From a checkpoint of a small mixture-of-experts model trained on Wikipedia.
Size: width 128, 17.3M parameters.
Experts: 64 experts in each of 9 layers, 64 clamped SwiGLU neurons an expert, 4 picks a token, a shared expert of 64 neurons.
Below are experts of layer 6 (counted from 0) of a mixture-of-experts language model. Rows are named router (the router's row for the expert) and show model dimensions 0-127. Each number is 128 + 32 x the weight over its row's rms, rounded and kept within 0 to 255. Numbers have three digits each.
After each expert's rows: "mostly gets" lists some tokens that are sent to it at least half of the time. This comes from a sample of Wikipedia text that the model never trained on.

# expert 56
router:115121184121110161093137142115140083158208182125165136161126155191143139166184178174164134130110122131149108171115178088174094148142138153140103079145181101143195131129147130161118174087122100125171130072160110098095120080116136200164088168133144179129101193175102130141151090144099144098079099131116127166164166154141098137152147181192137105136160120124114129166124146132072156179090
mostly gets: " Paul", " Bun", " Kra", " Ki", "bor", " Bre"

# expert 60
router:086097176107128162108115151112145122161155170167191159134124191145125133163148151160136138147102134156144121165111163106171090171130132174162096068152134095179145157119135092157091136104120096148166101076162109111099121086105154214153056145113174153153097173163072137129162115136119185113079098114128116160177167138141101133112144137219153147121162075094104108133156163141059175148123
mostly gets: "vo", " FW", " Tim", " MF", " Command", " (#"

# expert 31
router:094109164113127132085151115102138105129130162182182130181090150198105137151151136166158159133069084151151114157117137083150107177158184156149085110166150120158152155133135104154103150085097089129153103108164100094070101126070153157131079182087150158103089153135085177113157101138085164098117107071088099169129154147107122153101184174162145145159156090106095117138166144123053197154110
mostly gets: " \"", "\",", " “", "=", ",", "|"

# expert 1
router:128104141087132156090124135105116092165148173156171149152135183175106166164173135150116143135091129119129085187129166119200117145147151146142095108114159096159158137120119082150106134097108051092132120102182109096083085113077156175145081154130213162109089190201086123107144069168124159118084113103127098170148143161132106109140151131195147145142121123109100106154134152149057160167091
mostly gets: " Ho", " Le", "Burn", " gr", " co", "TE"

# expert 51
router:101119158121122156082148158108142123148140158157174150131105185205126152170177155166144141142101110129158099167092133021144145178154159130165103070157169114149160145121138117148125123058142094129170103059177085114097103114111158180154087163113159161122107149144082144121158059159115186111098096118145105193177118151131124122126148173174147113140118120084123091152134130142087186152089
mostly gets: " force", " fight", " ship", " move", " allow", " cause"

# expert 32
router:092058158087103103107154168105131121144170150159157163131138196188106132125131164161159118129093107143124094144082150117143098163155153186136106100138133098157184158101093116150095178117095130134134105112157133096114129109110153166175117159070135131168065155156060169140164111156085170083098067114161107157149132143144083119141164176186186144140132089091070058156124158121076152152106
mostly gets: " Van", "See", " See", " $", " Wal", " Var"

# expert 26
router:086080156101106146063149150076149112151154168161171144171104145186095142147160161177128169157088100122124095152073176094170139164136163129152056103152159093142153150128110078185103166114102104120169095078151083102100095109088144143168119178127165139133106164140112140134180094131117139090108074082117110172155144170111121126129154161188156142169175098116087100139159165109060138163103
mostly gets: ".\"", "\".", ").", " Mr", ".", " Ed"

# expert 38
router:129099126098099128112137161084166075183136180147164154146126202205104143126169143138152152151113106134131097180107150066138122117133142170129081101159154092160157153121144123145103152102100090137146101107182125122094083125065153190168069176075165141110105167148065158127134092179119167083081092122126108148169148158145124116134143158195156166141133098101142089143121136139067193164113
mostly gets: " Bra", " Home", " McC", " Big", " Mah", " Sh"

# expert 19
router:089081172075117122091125173080135127162153140158188173153145144165104195166146120163135143125148074147127073154122166052143124135149126143125125081131140103157149141131113134146131143089119117112135068108158113080083112061078181174173095186109184138124096174169088123098133120142124154127102081080108103161171142161127111097118148126167169131148162107077068103140156163141109162192081
mostly gets: " This", " an", " story", " were", " video", " was"

# expert 54
router:104134170114141139115124153114125096151118166149154145154117189176136151145162150197121134141120079176147160122125158080146106185152139159155093124134182096203166128140139110147086177087093123136133064112191084101103101131110182188160097159099152144120101141171112161116130081137111195128078107119113092183105151140126110100137164185211153118178164088097084123157186159127102143149132
mostly gets: " President", " election", " Award", " Awards", " Championships", " France"

# expert 34
router:115075157103121160074121175105161099133166138149164156157099190159115193144172134172144145134079123144134101192115145097185133143140181146135084068129156110147153132115139120148135151087104083109148086091146086111081102120084142191157064194098153162114124152178087120125161061154127147134081125093108128140157158168120121127153157155216127133150158131064108102131149125100076145173115
mostly gets: " material", " songs", " games", "\")", " problems", " vocals"

# expert 8
router:115052145126114143086118151115138107161122197189171151146103140169106157140146142183161128139135087136147142171090139076156102155168153162140099100141147096136175155115129098133102148092109096103162100084161117118099125110088173180150105186093159149121061168137080160115143101118100180081096082132155098153162127167131124130126167186200171164138131103095090098128150171124077172171062
mostly gets: "phone", " Am", " |", "RA", " Tha", " CBS"

# expert 61
router:103090137114110138079103169116157084147171168153168141137138179204101158179157155155136141145107116138121088177117161084171115129149167130152081077152156092170170168116141125136111142071122103102160096082143128115107095104110162177131056172091137132113121186141080124123152062142108166111052085120150123146165151157138112117138133146224123146129149103110135083139167140124057167163092
mostly gets: "kov", "kh", "kar", " Ret", " Palm", " Mir"

# expert 42
router:119090153103112161104149134122126119131134184195168116152122183136112158142129171126133155150128059132140119146068165107141130137167143152115096104120139132200175161110121082168096190098120087129131044091118097105032082106103145181139100164112156121153068151131088145116171136190118171111146098108126099153147151127104132131114131123182163164146143130093107100154144168148113236111097
mostly gets: "),", " footballer", "|---|---|", " Star", "Personal", " NFL"

# expert 30
router:106069176123118144122113160105112110146160167151163140134140207162138167141185146169143164134128124136126093206113155060172126129137140155140079093137143132149158175118152124138120127102110133136151126071172111098082104099075168196140056183100159140127122203154091124127160052119124155101084115123115129148166155157137117127158157165180158164121143103093098102146134156147060174175088
mostly gets: "ie", " land", " Park", "tt", " water", " Land"

# expert 13
router:100101146086130207083164147103153131130159140182161178184109138170124153121136154144140136129090109137181098149066151095144099150124161154169119107156169104140157139132127112157071164092109090102140090122144063083117074093126145177131099151126157165168104169129102140102175069146098154095107107090099070168179159180099067160136185142158180121153148110088134131196169148118107138137098
mostly gets: " with", " under", " such", " into", " took", " along"

# expert 2
router:126106152069115157108112132136124075136149148174181163153152167153125162155159187146161137132100126162148109199063166123160114156159156140117112101136114092147160159096118073173098149093112072086158106124159094125108117124086150188127122180076180149125071146174102158164175113144092131076110078121078085158105134142125081112121146120171169134099131067092081081148093154095095186137115
mostly gets: " located", "′", " village", " city", " northern", " southern"

# expert 43
router:112098177122107147095130139092156095154186160151168130150133177189138172158167149175147142140121105126114094165081178076183109121141150160111075091136164110152171153125134120145125133092099107147159092082175112105091102095097150182167075168107149162086082184177088159118154095151127149110084105110119134144170167152137123104149149170188161154146139107087129089167185181148071143152077
mostly gets: "NE", "You", " Role", " Sch", "ová", " Cla"

# expert 22
router:130108169046100130124151200115129109178154165146136160147146167136130140102148146175130190168129102139151107141103149120144128161120164191110087120111134103205150157112142115151134158114106096103145070095155085105117108128114164189168121145095161155153099121186080163167160132179097196080125081124102116171124146120121108116152150156185197170132128093075099120190151167141095171132085
mostly gets: "---|---|---|---|", " Location", "|---|---|---|", "|---|---|", " List", " Coordinates"

# expert 20
router:122139170065090149102101156118121115171144165131137175116146145150102159146163138164145158142115108144145132155131191112151089148141149195128123119123178123223152148104139108151101169117119098144123087122118117105114087103112163188135113143112192124116108164150072158117140121204091140078129107088122074173169137156112088124130158116224134142158147107103090079199140182172065157155092
mostly gets: " Gar", " Jr", " Died", " Coordinates", " Sho", "Se"

# expert 27
router:103125140069126148100107184136128104158129132150182181141125182161128159135149162162128164145074114181163081164122169107144151121144149164128107088135120067162141142116130103185107159109112091085164113122141088112098113103116185181143092197095188138093056138143113140136147119143098135076080114126094091166120149148106112126132157122193192118138132056064055112158113155090113152163102
mostly gets: " station", " located", "″", " island", "·", " ==="

# expert 63
router:078092150124112137048167167092159144164186120185147125187123156197118144137174162172148130142109101181135104147082172103161089150138161160152095097135170118139154176117099140158137142116137113133150120116142094110055090112118181196162123174106145147151110168165086168120172083135112131101077082110144127167147120152097095153147165167167167126179143116070090109163110157146095174157104
mostly gets: " not", " do", " would", " can", " will", " did"

# expert 33
router:099094147066124154106154164105139111168131185150157160164131151167123147146165173155123162165094107151164120147093193091150117159160161137122128097139183090207156173130120114160110164118110079103136068095148104088122082108095158154158104166103158169149100171182093145135143120163120129091131108095111074177141145146125107109117155166215169165165131069092118085146146129132056142170095
mostly gets: "\n", " Website", "===", "==", " Born", " Genus"

# expert 37
router:096122177064086155113112153126139107168176156143138152118154128140109122157164163165136181150101115142125099169094175096140101181158148161099097123150150096220157156088123095128123172107135117146158070087159121086125096110120170180173120129088203140147134170178078157117136111175109159088094077126118102178137152119109108127149144138168165169153131118112128076210141148150071168130076
mostly gets: " Coordinates", " Genre", " Saint", " Website", " Phyl", " Mo"

# expert 17
router:116109173113096150110118173109141126156174189161152124156085202168131190167158172142173118139117111147128115205100177085165100163153150143123117103134147127160159145126144114140110137110087103126163110079141107116063118086098161203145078156119186141134100147136081134136148079129117162137058088094139132143173160121149100152086134179184129155139188098111088087170135176121089133128074
mostly gets: "mp", " Sp", "sp", " Bu", " Exp", "las"

# expert 36
router:098119153084124157110123165106123142143176170176183144154111151180119187159171144149134151139139106123142134191103153083181113159152157147137095082148187078158166135148120087141092145065138099112138105097129118066108081115078175185141071185149164159123134196145105142124130077165114136122091111097117096160156150180125118095133171159217161154140147127111123121136164163138072153157090
mostly gets: " Jo", " Fo", " Jr", " Bru", "ová", " Ste"

# expert 4
router:100102170124114129118127154137175125145154188149131132144112184175117172159161184152164165175087145146155123168102133104186133175142175165179067084154158096151167172127129071171104152060098114130157118103146107127056092109111183183164099160095159139142108148153075166092169059158102147096122101100143131175170158161146108147140159160141126113125142102065122115162119158112105162151105
mostly gets: " but", " and", " or", " even", " horse", " again"

# expert 29
router:072082139135120147126166175098125116141151163152170173167094203185096154155162162138133129159122079146169113153096163076171135134140149147159097098131178093156173144128117126163090171091108075124154077088149082105101053116092162184180089178089164155128111183134118127142172067121112175094093105109113094150169159149099120124129145158157141156141131080104131103127174145096103154168106
mostly gets: " research", " member", " father", " Army", " brother", " mother"

# expert 58
router:101074143106089153086139177099163101159166161146162128134126175219093162153143141153145121155121131137140112148130139080174126158131134165120104068148137119169167138123126096142105151060082131114156137073174141090123097080086164191167065186118153140137097176136068134130169077130076155121060074129148112138172147135163131106145147140200138134140117100081121080145133134141085162142087
mostly gets: " Day", " Prix", "ñ", "ón", "ú", " Juan"

# expert 55
router:130131157126089153095108147108111096153162160150151159164134158167138175164160187139168165139102100123141108133129155118170139170147158165118076139146113101178141147136139076170116163121141079125179115101187082086066073120124146208188087154131161136114101197183110154135155067143104140106107093109109098163159167143122115108141161149167111163143146085091077065139148142094091177163074
mostly gets: " high", " world", " we", " German", " Chinese", " Free"

# expert 6
router:100104142115118191117167196083131134160153143140203153177148169172125176143130162161127160160108073151167093168081161057169099148142131140173078102145161110133164140113133104182109181105130098096122094112157138086118054095108152188146094151099165132137113139137113119104128056150089127107085111122135117161207173155111103155114159136171136128151141089130114108162147180154094150178135
mostly gets: " first", " re", " later", " year", " war", " his"

# expert 7
router:082066155112114146060163161084163108167134152149131161183116138152117166159165157168133154135131108160137107138132182103157121141155172150144116081137189111180168163126098069152085123103124078110174073099170074099116061108108160133176113198096199161146124145169110155130145111111088151100115104110153074152154139109140118107139123175191152135158152082104075106134157152131118140184115
mostly gets: " ==", ".\"", " ===", " However", "www", "\"."

# expert 62
router:099101133068122146094140182106137114121174153164157152178115143176107153141164153139169128168143121125117087154125163078156148182132161177170064095148151113200178136105118097155118158076110087112148111108157112114080100106091159179160075112125163132128085168145081183099144119171117160119119078121104118175170139198155100134140159165143129124158124107095077082154141173118091207157106
mostly gets: " and", " or", " same", " each", " This", " but"

# expert 0
router:094130138104105149083147153074105133151124157146164134154101125148107140156162170171156156151102092157152094158106153128143084150126157168127088086150151136210167171141123071170092161051087072122192087079167096101122099095096186135182094161100150138136106153173085160114129108138095158127096090119114110163140157133144093153136143177159167168167144076129080117181142172161116146185109
mostly gets: " their", "|", " the", " Battle", " its", " Born"

# expert 16
router:100122172104077148099133164101131125164147199145167136149145176156122156139160154154131152141087121145136096182115152070148121159157175173155050072151149122169143178102116118143107133082087094120176119085136083109086106100093158186142090159141190147125086182167089145108148081158121183126060095115140109167173163152140104144141158127197121152154132136125111120127148162138086174165079
mostly gets: "ay", " Ann", " Sand", " York", " Hay", " Lee"

# expert 41
router:120100157120102141123123161113123086154165161156156130119117161168117147150193157166153155144096121129124086171118169072208116148136149140136071093155148115164158158141137132141120156082123086109133135076160128097108128118077168179145057200102155157106104205152052137137145061134103145117064117133120124172158143141146124101129140171213143141132158121100087118145137146143049146173091
mostly gets: "ya", "z", "q", "ku", " Ham", "Q"

# expert 44
router:093107148098115140092127181097128123159149173156192120142130136180128143178155138156138153136101107154140086168116153106194127133143140170141084063149154129149148149131130109182118175101098096126179107099137088115080102091092155165153054149095171130098081199154088145115181091138122167120091106096090107132165164154138103124141154144184140134157152125117095101169136189128044157183074
mostly gets: " Lo", " Sand", " Ter", " Super", " Mel"

# expert 53
router:118104170129121181112146155124104091172154184151187146143125138163134163151165150157139126122097104149133097177143150064157115141147182161143093084141161096176160125120136097157095179082104103133161093065184109114076102118087135181153075175108152168147099162162120136119150064150103135092062095108115114190144180125141136154176163153176130130102154090094135099136141178132113181172078
mostly gets: "The", " The", " the", " new", " Royal", " Joseph"